config.toml
n_empty_slots = 16
normalize_top_k = false
attn_scale = 0.125
parallel_block = false
init_std_down = 0.0501
decay_shape = "linear"
seq_len = 384
Below are experts of layer 6 (counted from 0) of a mixture-of-experts language model. Rows are named router (the router's row for the expert), gate (a neuron's input weights, with its number), up (a neuron's input weights, with its number) and show model dimensions 40-79. Each number is 500 + 40 x the weight over its row's rms, rounded and kept within 0 to 999. Numbers have three digits each.
Before each expert's rows: a language model's description of what the expert responds to. This comes from a sample of Wikipedia text that the model never trained on.

# expert 22
Inner consonant clusters
router:488542476544533501472459524543391474523473535457499434556523459484458472505452484452474458515485495482479529528424472432
gate0:483571468521495488541472531491489503491477442478555480562514563501534514474424489506532472522423470586482468515537428506
up0:517529551496502503542517480466453665532624502475530554493514552453522500524488502483455482518535479525532520538533429496
gate1:488468531410488456540507532467490505542567491506459502455447502509467529579529491520532497493494497556417562467567533482
up1:521495498475417489508467510473502578545444519431491532465442502534479484482497525452490424477534579480491448445510517534
gate2:495464543542467490565526552555475486490507528558535478473548493498534459488471496492536521521572468498507484499452487471
up2:501477532482514470447515463539480508514552562445500463570497496589454468478486455484509406464569524505505503622520548485
gate3:488445524550492505505490578502527519501443554539525553467419451497469527442510557468543412515461466454522515510566520468
up3:590549460488532529516520436438472447496440529469417498435405516472501439525498523413543442524480520507468502488518468505
gate4:528479458478494500463531499410463481528515449506475523503542447560541455485494504533490500472506533443536506422519532519
up4:516530574512518499467494508460504449528507544536468503450509558549504598480473464509452497565518519500508533533505517491
gate5:498448535507492447434475490533492464575521469492535448438521480493425528505503521531508477508527520448493506514592499486
up5:449480602454514514491501470398510486480496511555457482537495499467485517505447448486455544480504502508561484395513490541
gate6:482445439526496447495533561407516454474529484519437545591467508486533552468513487494518491469551535477450477546501519533
up6:500466483579519536479500520529507536467417559503486519515449562508480519543580444553496449517453469443523459492381531426
gate7:543565535497524501492479513514479500503581575485542395508551504501487467502517460492530500452484488552502510504446478548
up7:486503518525538496463553520481557481609629545518495516521526505431448527574481506563495499417537544510440408547473422545
gate8:472480555452507565498507582514546481405448547543494491519508490514536500492555506499513505483475564481405535486499532533
up8:547496470497549507485513468475463539510496567581475560494541532453496472481498528454465453459513471499510434513495448486
gate9:507524521531524535498527551490514418488518519560498514536575557541486551555535483479499469535518505441493557527566565561
up9:567526569534515588481493412507542525481467491453515419419440502475533389445555485439561450523524525462513485452509488494
gate10:499503430579523533534444534527568520490501471519482496527415445539563525479430568468535495443552545514428462563483568545
up10:494500543485547431487408438518513511500431551486503458512447511554505488573503402527445561535446563553507466480498504459

# expert 11
Hyphens, table bars, accents
router:543546459478468499415540492462545544475402423543493479475531548564446460460490550463563560496428532501500511508444470585
gate0:472467527511461512497498500465532474544475472536521506542514507430538508477512536478507511502514506506474533566498447577
up0:483504468489480519511533545470485504501443447478469503511457517456540530536478526414581464480507378551516596453492479527
gate1:508489511545462561515491525529455405555471489496496518512449470542418476496462422496490507508555504471472475500440523549
up1:451470525469465434511478421535569489540536539456490426499509448506486498479525484428470517508498523471534529547541493456
gate2:493548432481482477423573463573515492530491512560445563522569552501518497517544495528511568443530507481487493505451545488
up2:480516528488460532509487434496400514547414534509509499514554525493472465524513511536402524523519528437456481473530483551
gate3:500528477480504535471502486476497441560477500477446499559439500523421443528559523593490546558523514463521491487426425524
up3:491564471521421553474546561477500441518462491462493573478533575440518554484467519491519510458503463537557553500482436486
gate4:433563461505506565576543502519521526486496508498478406520472490465485496459427451480517526518489568529460491457469597534
up4:544442556486607450562523451440440531451438490517527534475535492405478532567520442571460472493521505510481459472458518466
gate5:486541448555463504477489486477522431540524476540486491527461515510583537488484474507494421551439526536503499440519530534
up5:548589447448547424474465473471494462528526495452514488508463557526570492568478466491479514584560439517473514480502468450
gate6:440497441522523477479420403502452530504531450478491444470523486477439421531520516487500538525479476553485469542511546435
up6:495495538538484520520529631558520491463461491418537479493528502475374586517487552503460461560495505471460529543542515534
gate7:499469475521476487490512507555471543487415531502486519496425477515435567551551459536501557501457425435506543512467497508
up7:451481535516495479493497545514472517590489531370564499524451505522507533492517472480497500522483508539536516482441514494
gate8:503599477491578425497489461551539544483499559493460494479586465465466497494501534543516467427463480457520468498494562462
up8:539501419491500557519572541506506552486528455515484424481586529467488513573460502474512498487532502485464501449459538556
gate9:539545539511456477508460553474523508568518476524452509457418495550496516444459459550554542482557532540399432454521612456
up9:527558565506538517571559520483506474482469469524460516499571552482491454529481508465535523514496536596497471463559520476
gate10:411516417539470511512504513537475515471457532454484481476596467510585515537520527567486533462425500504468450561497459435
up10:500486507471478479490456520518454498434468533526494567480475586520523499495530451488457509539522426569496455454460490481

# expert 17
Proper-name modifier words
router:486444531471468496539530512545453482482534488507423448531533463521575492490518522524443468516542492476542496479497474546
gate0:490516535533530502511499532513503499489508511444520465517485526526508539472490496547568470496553496480526421484525410437
up0:455548535458510473460557440475520452474427515507540541606470492427489432467516510476429523494530455562555465459446562451
gate1:428582484525520543481456498495477451491464538481507548471493554469447505551596476511480413490440441553542511524542445564
up1:518485503523464444529527597573575534480548478555508568524517565521445499490481472507494480441536506455489455524558406547
gate2:474440463467504463469493436518476505435493452496473517477532487498500479505507496495544483556529474512562492482518513442
up2:547501486493495518467533522506480472563525517437458473538500428540525465525474475494457524447469506600515516445531561468
gate3:480484514479471547457492486414464454454529476430462541496463473464538525526576486451539516528534495540576458509547555527
up3:550515515557467479539517527561557458516471467540456496593474505487494472489472518471549485508437551491529485551517538514
gate4:491509550522541526507519520522579515481521498497454407532490468433472546452490448565495516502547510525560529444566442481
up4:482537510486419534506461465520453537487563499525555546482480456522498452504441501444501511480565606500469462463483514473
gate5:521500536468514491514569509519509461493475472504506465591486550489486507497457504500475468492582541466467550507507481453
up5:512492495464448554552499467551541485549468571509465523534473451432505562564505448472451526472434487424484524540535512488
gate6:513473520534572553513505516569504427481566474533545443504495563456468490473519476471505486506509459559489508523456489518
up6:583467573540448466491524459510482494613500501514524480405505500478534502443452572540538459522486543463468515538483518584
gate7:521527468484482525467482466464531522578505536519497475524450520437509494563469525502563566476470491505525544438452440488
up7:509508474483441456558465594557477433553444446544487524514508535534509477514464482460470433563458509559532466516504425466
gate8:487481552562485487504497497438531483398517524489483541460520529543495496500457396530508480506483521467523403537474503523
up8:424479504550438500465526502544493529474499552527652487435451522516502525474524594546497567474556460487493527497474514490
gate9:468545470520586443511540491530466468400449447569524510444403552443441490460540542442482470482530474498505487496401552483
up9:459508533523489474529550530451555495403491519542556495432506540508498519481481471556464540540552463486546477439501529468
gate10:480453472499521568585483560500486517458410451445465563438463484590473450388508505488606518600503463574525504452494519506
up10:532396533502538579481530475506468467456543521526507474472553487544479480506538504492449532517503613557510500479462473488

# expert 25
Sports tables, tournaments
router:500471516497543465503481581513533502465528509529503522477464488531461596447457486472520525531502536544498462483494499450
gate0:543577578483457555524527566465463445504466456463514500551518478450419547579470485462529539441523462510500509557498540481
up0:475521566466471508484572513472484483483583476586434503555493449461478525471454513483518456494446437545495475534481508462
gate1:506573512514509463533429468474554518479494524481589514411553482522509565564467506529516488486469461537466536438477451527
up1:519485516555419435378484432459483524503547493452492568561553518504525511532457421462469518568540481452488516528530523450
gate2:515491365541440539488535460532498466453482483489502440507426503502506542557506590558499438566470454543486495467490461469
up2:561501473490446473493428545467531564492526499504502472500478546504414527602413553506456504530493539536545519463544477466
gate3:455463536558546573500437502470574485529482564563493480575450491482491505501522536455523540575522488518420532439523506497
up3:392521427475467540516478464535529495447472506488526532497472552456435461520533450530507521413519461526473425515509538490
gate4:518469533455505558456465542573470475551513511524546481481512444552461427520492461504470598538421520508564496438457489448
up4:464558487546526554459420479424531554425534451514501577490516354549461495527459490476525556529507453470508506514514446563
gate5:501519530544491456488543502468493521529508467494472542485541516507569475430526433500475485480528498489551478525499496584
up5:501502467447575500514517466514519513523530451552462482512396544495486517465539438535471429543524581453475550489515521578
gate6:543524501496485538434497479541444509531559511480444489511409482539540445484457432527560538456465520511493495472447489519
up6:494476465485493430530510507487516484581541455550482519497517514379548461487531465459515463499504499504575523543518525473
gate7:512430485541468504535576509496474520528520515520488456534434518516500492473525496512501481526522433482521633461501445492
up7:531553556505440488412457512493470427461486488469542501501484541494482507419444477448534577553503477519427512526455512469
gate8:483562522553448538440518556470519560525451494626475543490596565531532555493495472557445557538519494478571521479493479480
up8:500471517499541429440518551553516496416506550489500544496483417517558485493499478551538489476563576428563576486511504471
gate9:513576544525470513476536517487449475502474500516448525549493483551436528446475451536496491535498495470466473529445443491
up9:523558469518499542422522480515452460486486558529476576508500536463548509504600553609505486474482517462420481451571487519
gate10:477508463512514495598512517512464435465505506503477457542502551405439466496467522545511453541523512494490538442497458511
up10:493497458501468487503452477461483536451542524459544461622456522477512463504524493506529436445509456518464454445525539479

# expert 29
Pronouns and valley pieces
router:501528435500496502481432465504434474541468499529554431498494537497537477441511538496512564471524426459500462459478517513
gate0:514503456490558445455515547430391467427527505589465424508495478487496523527527476506495506591532520527532590482537539465
up0:428492465493544510504548554485472431441559526434482469456509542492487559513445567581494581516519542527504505459493521497
gate1:600558475435589528538494476550499546533511526519520494559488547480515493509451480485464516504557465512503608461520508438
up1:461516449472430523554445504458510493552525524441535505466495531482537468497585504534529470433439538521395515610456453541
gate2:523468495476455425455459497470481567504472520476473523485489483511480549519469478462530607476433469501539529485502506414
up2:480469456539501544435523464532470529568528439530515501525510468534509441552465476501564450469491436521422479536525544466
gate3:547531502553488556503533522485491507541529479484569592522447456519496521550487469531481591535481508479546471575545537537
up3:603517541520467458544525473543491620456473561479568446507512544474415545513446456466454437524498515537519495479480540579
gate4:530578555553510472569532468545494431461530507482513495502506513521610479495486482531442424460530479441504496535558435448
up4:532474445531517529543525471497486462429527534550491476508424553430451491472455475437489464500509523490467486477417538551
gate5:492507486552537450547474465509498388526569519537557519555504578534525477503445506513460424432541506422487553514482512533
up5:447514515497471503465557511583445472482501511501430475496477491530558437510524469494438529415422503519501481573486581423
gate6:549511516461499522456497539535517548441449423492451525519452562546485465561489514499439518466551537505511498493512511452
up6:498505458492493479594612545450531483507494555478534479469539455520477462520457540511539555436541527524531436475532532428
gate7:472479542443602479536584552480519480508445527470515524462548556457524472463492480539517502492518430532520439548533466428
up7:416479491526461481473506439542468528471554559468449423539527466491486525506459547461535527540495520482516504457481545456
gate8:544511536530458583550493513512526581478524452420495523495475427589474468545545436492557497513451553511484497483503469498
up8:493537494446516426431516592490511466478563499506525508475482410509490550558541488526459465509565582565448517434555447473
gate9:520516428408515543480539578480473475446544439472635516503518512486397517532512491475530506503485508526376501537448461451
up9:414543501501550425528540497489514466457560475520493451484490526514469501537514515508488533509478484466574527508527468457
gate10:500456464542524511554518533477509486475525473564439431515521452465506474489555504463503502477529455577499516496518528465
up10:529475449553478496457416451445427479452570498463495491494430507430473563501455493541499430447488484511401576498491514477

# expert 27
Plural noun endings
router:411565440555565519472511464472504499516518385506499501532441514497470522420454510510497503523511426465487463448507502472
gate0:527467494464490482574490519484467574497449530519516490367462541447487481472583460495508456432452488460547524537373447545
up0:464521519440498414468492516597503501435511552500494507498483530466490509484490485514454545524504422557498600548534467535
gate1:449493573411477554493496469509495510427500484463569519424516475515526565580460384541550499529472569533500523505512505507
up1:571475459502427451478493534552469504504569490433498558465453530467481517453513510475546507555538487544541460444523448492
gate2:547531486471506502513486488553468509454499471543474459511581509506448537453512515510537440542476548504503489516451520440
up2:589498470419505507470542525457445516461445500454525574486492457492516439476476511438521499558490510573545523526492517476
gate3:588479517506512528486405415452477509510505478540441513510528453487504534449454492433505419489501502554486512538509442443
up3:493391460506510518478509431517541483414514480411515545525483510551507561477432522466561443471494510487506451511467540507
gate4:484559520474487494505485499532550480428582521487555482476477545599471501453472520549536459572507489489541497524598427559
up4:442516535530551481580524467567500464496475543412488475485489471445539424491475491518479508477449536568570474573479541509
gate5:521511437537416573506493509470558498479472514515444455489506478557503478618536586527569531532503450496501553449414535479
up5:501515489490443442503564409472483475547517443568555553537572569470427441513487473432462556505491468468523460489477515462
gate6:481585448491476510468450541506487536461514535457427503417493511458572558533502520503432567459535536576559518581484541507
up6:488565443494534462505429430511495533556506398542446537511464510556521500554490546554446462457464485501470517515516497585
gate7:458476540507511473523508461445517562492530465542564533451544443508534493542507487487494456475567492444504433457511482430
up7:508482475440515548501520541518586445536514505477448442512455466594491527495509476462514514520444500479524507508483448471
gate8:502463454500540496496488473493482483500500511562441528504616514484512465499516416586463552482481465460498483569514478490
up8:543483438567557500452536448527492430479501482464492589563529490529528475622528474499490508369547541419440514552487509477
gate9:505485462521458522512500534472515474511540524456403415531419418525601523507513511442440470546539560495507541480569455522
up9:451516492476548497464557549477499538481536503446470531562545572517502510472470495576423492481458573509452465456463516507
gate10:481511484522446552531586531451567490501442425485481514533437465448507444479604506462505493544547493464510525508478472563
up10:483492530471438485470547463489466482541473498482495422483469476501480496450534480515546443473546574474500487483458496490

# expert 1
Word-initial prefix pieces
router:542529526470472423515557527473513506481552467488495515439511419518491500482490545521441497518458523464432532474547474512
gate0:583455552419462458492461536527580473508490493521472468558450431527535533544449534558459487529512505475544520539436529559
up0:444470524497447484527534488509499511585494495493491448492505542549494547547548490513467487490509437558527492496463533472
gate1:457510419549488483544440512493457468494467494468508573478527456479503484460514450508491548470527441535540509427518512486
up1:597479470491446534448496505507502528480465439535492522523518478514446445519522568444563507574569498471495493528498525427
gate2:487470515430586540463499511466473420486459497520424458519526536461498471528493465519522478627532490476510408448488481533
up2:518518563422554531573495499542468525470514488484500561496548518486460552554512485514472504560515522474485445466530435464
gate3:513497497471476443454557460470490556512452571403533559528464463513508469501444474563598477544522534476445491510484547513
up3:461523558521553529519437447535588510564502579541440493477500507460467536439510449506502533526600542464540476458516452485
gate4:413465583459561474531576522530493587501417505457486491525425516482461529498499569477523540522546495554474487532440475436
up4:521491511485535501391523506473506511454484473503510561626545425545442556507494529457546535484440462501572527487512534495
gate5:487516506478493509442451473480531482492525465530495491587480489474453523487467538429514491432503462552558585485529596496
up5:532579523530465470521451505493454433557556453488494525467471507515493496499471520476546399559450555539499503506481468517
gate6:431519511569411453429514481533486428497529470464579473481499508515434547599521622577547480551473493414456448509552417511
up6:482503517399505540534494506498513522443436443432458478493551557474482479499508477483448516501554499552582521500485536509
gate7:511452527498528459437502497579474508495482441515553530531529527504459497555507448538482458528503439585463512540512486518
up7:454461475542470521519593552413418531582465537539537444516483456564462498531468515509520499512529482505512527539560527490
gate8:495490518559454542515499520507518460496529472489432521477491531521438514494541543541534469493522520572498491467518513468
up8:508505461441570521437398499464507438538471453453489445492533448497450424558489553466468456504523486517441449494521518468
gate9:536581545523488535536489524515489480513420522491469429506488475492585478525494566485500562523493510474443468500499493464
up9:453433585477518442591513513468548488456524430501481494474486491468510488517425456541505547464472470520516544501497521481
gate10:502514459513490434494568482522561500506467542481473547481539522512432541446497459492521533564506552510464467461520502399
up10:560446539526467561512530526518566557487483492528472481479521491476570479500435543510492529513461524501529525469537562469

# expert 30
Inner pieces of song titles
router:452537483482516578543473590487561503562469450462498525497546549424559551475541506520477562528502477498523464468445521443
gate0:530566533534549424433558428478472523549487555555503542484511475476490553472488421492485471555484486493488446436509452535
up0:475530489547483434543519519516469494517390479535512464545495446420501456451509423495549518543457467457455455602472520490
gate1:570475552488560483561476475498501466603536536486541446541490504506517463492487514521503479505509488488478567488459481544
up1:509506491529447472461474541489506479465546530450485523489479517509477507511427544455450516569594448462521543576560433456
gate2:496443448454490474498484525530524544546521466464499507488498528527516554476487511509502519501437554480502509516473530439
up2:486503450547549452531476519479500467508516540570518452482486502594508535500479435480463538414554499546506499514489506462
gate3:558502454423463382519545540499502469546499447567499537493572496494502440559469516539499482506498529556487542424511547529
up3:535477499468462470510473553505544524571455489558466495483454479508426537504515477509476509445498464552547556530429486465
gate4:461574550488508474506472508459549480531499504500499548455532496467473558508527523471482509499469520543436528551545564511
up4:461502503506573498421463482434399485464433478496436497422497417446477419515492452490488468478517525474524453562552510511
gate5:464579438465493529506432513503509439474465484445434553515450457479539510477502531528401544536482427491616423466529526453
up5:552561448539496485531469483502493480586468509503553409486408466521451489506583497570451522504444465415458500518568574539
gate6:521547499520472533473481507470554470541538466537501525477524460534591553565559487482552481563461476401493523426463410516
up6:479540513553456484459553567562472404499508465421433473523389436544500529480489435475517454454543444450542465474513470478
gate7:444487534488488519447517508502544471496544508537478530549441440539492459493448501485456480459501506486469495493522564510
up7:440514544479485446495435535478520504452554477452526527541523583533496489550552483536495535476575536529536544529461493413
gate8:505491459505543512475585548438433478549460436546494544476475522568501481407569518439474536552522493508528513510553544459
up8:524497546508539524570508525534518466525491504459481468564521547500523511520502569497583505462489468540468544568488486539
gate9:466551426477460519495552517473522482500412466502554453501481571517516484498476491544493526439455545587499571536514474394
up9:527533514552498457512551449584499530501475577452514455519534542545465497500520499530498560495435442465454499520519482575
gate10:492562535506476548515506511572570466478542477514471465535575487501475517460489495533534478536456491570522446552508476508
up10:469541578496504446547512512477509491474531509490556565500513498559497508534529479553468517477454488495479534519555386579

# expert 18
Personal name pieces
router:569546473506414473445470518486468463464437444486445495467517572503479433566537486495548508482442474500474500488459534499
gate0:479494505507500480545553516530418495530554481537601522521543474485483480531481503474522505536551520597515494472571474491
up0:559388438449466536449487497541505485492536527523539514410495569470440452465513523495542495449535529531541512509514483480
gate1:501465437487568515470524490451394495497502506542475479471466503500419552471477533477457493537530526524456502475447526521
up1:558545487525527480484460508500546436470453536489528573501467479621531432448477509502511470559487532456569494509486453534
gate2:449507495482481448526501510458505463497457544471475543531590440515455508454494495514566501562481497531466493541455507524
up2:518488549465454490536534435484511519550523549496482491536520544445507459490528551527421549453536481469516480579529480483
gate3:533444462618408506496519476531448439495514468589557492545456483473446560575490480472486578467494527515470450538442532481
up3:524458495478467528559446441537482444561449474527475506562512488464520456557523497471531529520461482459494513502451555456
gate4:512555396530529553528514543482420585516554497422534489520489426427504419564570475479460449463519445471471555501537496540
up4:499613480560437493473487436481519493505460498530484457497417496525497443534558494409458549506549488536473492486553518515
gate5:509578554473495445496492465526537483489572563466536497533518461477506457505449527475434463486508506499409472536539489484
up5:603412500545516503513478469539520559526536499540488498525508438504488482462495457514487492509492538470484521552494457546
gate6:518533528408533421507464486516477534518539509484480522566568532491465497482474475518485484529452526442471493415549476461
up6:472480464541458576511527494526501476463514505506575531511522541440504427486555512511516549547498551444417474483508523407
gate7:543478440480435439561506497490453486533527488491504561589457583561469506554479487515527520535486466499516492432468437517
up7:497494560433492489477469465501544475511487530496520490584462456448461486464484538531543449469477573540495461505444483477
gate8:528579491507496487509502504474449501495491457467482521494491476491487448561504469406534475523460495492522467449578578436
up8:538491514590468541520468454519522516437468511515450493506448545439483485495576493440419536519532466414464518484525525419
gate9:510491521453377508512463491515525499455447569420407567482560505524522532430496519489523531464482532436456521569466545542
up9:438508503466494464472465479520547530506490563543565469562516514565537523563427508519452460483479460483505456425491554535
gate10:517433515552472469500532477501554559530517439515445533464504503531530486448437524495454513509555518505503445502446447522
up10:578520521561445452488515521495465461404499481449518509526437482520465524488471469538557565441412537563408473520515474524

# expert 8
Measurement units and percent
router:547477466537456596514508517548520478512577503538459503441504445487467522535526482546466468483480431481475496442547479566
gate0:458549517423495479454556545464513561497494513452484521554470473492525521529442445503500528501487480460529515590503417501
up0:510493518491445434529496609545539605542510573530451466483512507485517513483479500581429518547490463544469517477530498540
gate1:525574513493491513572516472557639472472476504508510466528491485420503513444561494476483487490475548479442513567504493546
up1:397535486520472540468538513525462529478513529433505513482452546489483536534500540517476558466503515523485508484495427499
gate2:412472563502483531484474462521450490504519449398582527526432527466497486532497492539430581504555521581468425501575492486
up2:466551459549526527459478482517446533492523510482561496554478469456565430532491481462493450518402507555505444454551550519
gate3:474562412515509513474520502530501546547473514471511535456443435433510487516456507533472431481499452561509536554508452533
up3:498495469479456501462446476511454528471567518540504399504580538521455485539496512448487517474507554447519476525463495519
gate4:535501522468490514501447548511513411488487506535469521498484508527547500457495476522535462489478453510531502450483490437
up4:510484534586492515479515548501512500514517519448529487633505485457481532551499530424462525611463550454471534465518514483
gate5:462479446527460518513530540523561500453470462488439508481543541543499504515550453575444432479551546539461512554489431545
up5:456493444502514542549496563500454549573477451595506522427460605485510518475448366494538519527509524524516555452455475503
gate6:496464506504504527470475488526531379483568584513546480524506500494553529513506470506515450579514520553510502520431560553
up6:541498450557493503546470538459469453513487504512531506459507495514544505468505565546530464488526499490495506473485546425
gate7:467504504447453507465457506512540512560498501452448539514453532495525503514576479470527475475477491517487496556576461565
up7:491441523529457456495440486516457513456478497445503531457533494500491505473482473498547462494510559523498525562555512614
gate8:514481506453539502484517424492546486516574522518526579527455526507471491494578486470552537499516453527419440516503482490
up8:482483501565464483532541520473415449458495539535510503433435516412578497490512495427492580440509536554476489486468440494
gate9:474481491524493422458503541541500469440535531475487490449415445486480513509487393522529548507520459516575538459517490452
up9:502487493570544454486440530484549502435506564483501488463569502529459527467521563575462565438504526526525468498502566523
gate10:467409495603555562556489459541503580575558473550546505502536525519477504483489493473454510499445536531531431485532536493
up10:475453463464545505533521544519511513511509558475532465535539484557453474496522494564486475469513437429425555522500470392

# expert 10
Prepositions after nouns
router:414441502453516495444530568521483536546479424493491560472519477500474466589517505550530475477505422545488451442480504424
gate0:487449502513518505518540435531521475568514496523499563497521525536492570457480436431509490490508527485539500506444458529
up0:510495427470470511499529508496502521517495524423527570455436566544545477512589532502524544514503545525537512503483445524
gate1:533554485442444561501511442495464517515515494524517455562539543482528547477523594465525470504474516446471423553474488438
up1:425521438445520565477517500497521428474454485551486591451525545417487471506557498479470523521540554574450477559427481542
gate2:502432479500532461547441576466483492485408609475481465430430441492510527544463483462518509474500418474463556489555500455
up2:505481490458486457496506506408518575498508491465490509550474512516548466587463466466549515486539510544442533553489459488
gate3:505427517527517507510474460527487437517506457577513442464490531507495454456510440451535511554484477522478443465421469531
up3:494461456492478474554547448471497503549478480519515478569545500513463423472560476432509504501497535579509553506401534533
gate4:496560524487527484436513469492483545528516492491523508471509519482507507588481449477477472490494527553543465536461496473
up4:621546463494464445527477505486494463526508527519486513573416561451451512551448469528524564418541424456477453575523543470
gate5:489461503522451516495445539496493404539443520456484540540518482468481505507460554516534507488535548516465620590497489503
up5:486578538477469568530500554493484540580458523496482466558566451467457466544483461502498495533455532490546441498476446419
gate6:450497472586531446499485501441475544487450509523486445535482483553491406539476584556452450531508550520529582502482494516
up6:436487486542448510478457483453525448518530573451433534450520471479428495513451527493494527495500488494555561490522532506
gate7:521543481517510472527451510552458557474516514524508520497508477472523525562500460529488561556525467477514465573465582475
up7:465589501554468511453515582476469497483511470498555484574474523530578505535534514469518503483452422550499516545492500512
gate8:442530508528460458450468520485405530450449464451613486488504575549533473533507487469472528517513494505470533542541536466
up8:544500500497508486443551486567502512475482430525540548551501477480472480511516590489549477468590495520461527518508484476
gate9:493543502468516518465439589554463527578525530495458471548553529514522465562523453461599509498504431536480495473466450539
up9:409531435558525472443446512410424479542474509334557577547449463488487441502562402501504526474442425484475478463514501502
gate10:437528454528497463554522514555541479423540460512509511518545588542443541512419485490471465507499548485496503496472481534
up10:498466485464469528444467497581455533519502562528555584503476482510472506518483366456527522480490482482508465444521539563

# expert 5
Word-initial consonant onsets
router:430504447508515501527482490484531502461503504523491520475455479478443484505508555472445528496508520458463468495518544462
gate0:514464513499576497579503477476556553476470516535500565552462528505591409504539479563517518511535402498418481443496542533
up0:569492490564449539525515586547468434553421508523496524451461534481525480460564520481433457527471558457437538478444491510
gate1:452450491510472500525500529450509524509375534451503487553502551578514508513533538419559446530545464529519517545585448455
up1:492466540495511526480494525531521520502501446490544516493543486464510516498533471433499509500520466540570481435452504488
gate2:484514521570540501544500455530528492464544500528562403483524543535510465469482519497514456602449490463525456531506507493
up2:452437470560538527540540477555567545528432455500518526532553566477503527473497498493529448539524458464524545532546486516
gate3:530533475462460507451508544446481473498497464482503509531583511524478539503468529465487488500451540474513492567485500509
up3:479542496465502548494456552536519493578482576513456543556442544502582526501506540540465455488591514556461514483490574455
gate4:531570482520582489576553460490515467494426521533542514481480488455541526488502553511398508530512533478524493487447484424
up4:533475472536508464503542438509515429498474459563424468520437483518488478478539530496516476437529518513448535561458537527
gate5:488489521575527509544578565490447473414516549479514492519516538441516540574444469489464479455417489435490468501533504431
up5:570559540490419499520483526460453561484467451480458496539452522552449436521428465451452443502483535407491590508481505465
gate6:574595493554509504523532477408510451484491518519429584501506541504521526443521479444472499476548488474499498495473466545
up6:511449495492511508498484561475585535534486506439422474544507478511529555460528545520483453463540529536548554571571521504
gate7:463518501542551476524575565460519495471475414487535521564507483488488572499538422513445487457455561504511427488452496529
up7:473578468525555465510529511453455472544403508455495432565497441546508504424487491537496480501494508451469480479574513443
gate8:585568482416494447485475483505467458539524548418550384536632517429498487484515541486523505438500557516489505465492512466
up8:511483500496469477510523529565540450507513517491500451519515468464465399520511498501474530468435576549517506475501533478
gate9:514453547564520531440466435498561523480508561449533454443539548472522537465537515541475554490510544521520496477449482494
up9:413432544509489466385532501449473480470418458483451549516521496518434552555461459499502514509484421504474522501516490531
gate10:509510493512505512412527533514451549490449527600447529486469386502512459479482481484510547498494571505499467455517488449
up10:435476488547465521449580460537520461467517495502495522519471474509489493478549523514543424560559612491574448461551488477